{"d_shared_expert": 64, "activation": "swiglu", "normalize_top_k": true, "n_head": 5, "head_dim": 32, "norm": "rmsnorm", "norm_eps": 1e-06, "rope_fraction": 1.0, "attn_scale": 0.177, "parallel_block": false, "init": "uniform", "init_std_down": 0.0, "decay_fraction": 1.0, "steps": 5238}
Below are experts of layer 3 (counted from 0) of a mixture-of-experts language model. Rows are named gate (a neuron's input weights, with its number), up (a neuron's input weights, with its number) and show model dimensions 0-159. Each number is 128 + 32 x the weight over its row's rms, rounded and kept within 0 to 255. Numbers have three digits each.
Before each expert's rows: a language model's description of what the expert responds to; "mostly gets" lists some tokens that are sent to it at least half of the time. This comes from a sample of Wikipedia text that the model never trained on.

# expert 3
It responds to: Short consonant pieces inside or ending a word, often names, such as Al-f-onso, th-igh, pretend-s, Geiserbrun-n-en.
mostly gets: " Apps", "Gls", "fr", " Danny", "n", " Democrats"
gate0:171144083088068143169131116141162145136191057100160151162115198110096140171078143124128075145160122127143217071156111106077150153165083163101095128131090106123117123159118210170170103139111125087116105142114079190108121119128150109100141152148088104130093074095137172152105141129116197144152118124152161123152154119163105101147174129114099131091158107191145166069109070067162107087072158168097129147123151101084135155107131157129127148106154155128112154104092189102120095171113134
up0:142152125147104103142135134090109112130140166097121182127125174147081080147103075133132152108117163100119180110162153126093113117171106124113104031122053099140117115107150119105138140110106110150097081126138145118089123105082185162117122132129092116161126090058155138115083154113136148171082123121179183097138170174167170058142127136149148079109073093157095130074072104116161115039132110121171175079093171084096138132093143101114160164093188127123159143147117176168111078162069110

# expert 0
It responds to: Month names after day numbers in dates, plus commas, colons, dashes and unit words after numbers, e.g. July, km, metres.
mostly gets: " km", " ft", " given", " metres", " real", " kg"
gate6:080078149144165125160176138087164123069128165097152169163161075120119133110124079111127090116117109108083132143125119118178053094155141121150121137172166171121145115125157110134080200117181119078132069040162134114118124165088096095155082097126119103139160178160096154107121090132126118086127071105141166154126103135129123097128128117117138177204084125108137097186144084199101139064158118116078198156165153127170096122124102114096128127081103135055127164144156163137148094116154140
up6:131113154141132160165110054053126158127156106074090130115131078148114168083075094089162079084088127167117110111166145079166121161176147142142111144223065118114124143160167114100067143110149099140150130089141179092090133114145062121105122133160130150152167144136109180144134114150182115086128069109143143127101131144099131133123098149133109083092136059147026131110116158166159136138124119062115133137114161128168145139183103092094155152116172181106151171148146113188126147162156095

# expert 2
It responds to: Word endings and suffix pieces completing a word, such as -ed, -s, -ly, -ated, -able, plus standing in outstanding and place.
mostly gets: " again", " African", "ically", " own", " national", "ised"
gate0:158160107102056086165225121138176149157148142078133145129108171105151155081137115165159114168096189095109149116138091105146088114167152123118094061147107124105145101109147117130162102127094153131092079136107088079123145132087152124135072125121092085165145125122082151139141112111139123123079083166132149147141133150110148114062108166163165145135119121198148100156072155152179173154101057130079106097144105149158097128138147051128138139116155095192182118160089147134190104106047116
up0:078151126137156148118074107157122164106174135158109103113153117155078093170085137114126209100144153100163143147132160173122157108117091113182202145074130113159084139130158079196105126163146120149123112188165170153129162134147100080114118108190154145124156113128140111107098084140098128151187144109137138077137142100106137120206203118133049102070151185100114128141174135093099136131134168154115118119090112127124106105107150099083085158115117140066132107106175140204121080191162160

# expert 13
It responds to: The verbs was and is after a subject, line breaks and blank table cells, and inner word pieces like ur in Amur and nursery.
mostly gets: "ur", "cr", " intended", " assistant", "л", " education"
gate0:187173179121109116115059106137093125116126161045088142174151129125106126132134152114126121133152135110198114112203124086121172146087141095156122151178057099140153152118136085090167142184095142137137097143178170128131169133137134128146161166151136150101204114159115208131083099117107167115111141159107183133141060080116085102146111116139123108087092108201113134135143129055099093144143119112122166153093138083119147164134177103147140129161160141103147079132148100103094149095117028
up0:138160169158129154114148141145098119149154157095104114139148109094105105168110151159131177116163198108167129107161150141114152143110127073086098147209122137135170143073085138076150104221097130140115069148141066126113118138160108081153165226141104110106158139164083132090062143158082151111076152120156157120095104109117100087136100097166170155088143093151133086133154203105136131154137111070087142135108088109115095097116188117093131125163158107077149073166151096141163099097168115

# expert 6
It responds to: Conjunctions and list links such as and, or, but, &, than, while, plus list commas and the piece ub in stub, subject.
mostly gets: " and", " or", " &", " than", " while", " but"
gate6:138156095123143126153163106121118107108147140135128131106132152114118151178162126186160106081119126148157142129076092180107121164106133134125115139089138159071123130140090125143183147163154139148104122134051166165082090160149098087114132147114133128086156136183176109118132127152100130097192141071074066110102159114160116128133147106073140131167163170111145114148170217157199058127087145132081126117126111137212122126079151154067128137138072079159120171154146141056057158150105186
up6:109170105122156122168159125153199101138155144151151112122103180111138081168152184135148058081097092138135170131058137175101137150103129149126125158087135101111179136133109141150158135157147103093088156134096133177091101132085083101097123116120071148093138168186131107072130159087097082113181132089060118109136112104176096121141108182077121145166139151147136178119167163110144084120114133130042121142088093108157165109079144165079088141100069099113139172087151146068077111165169140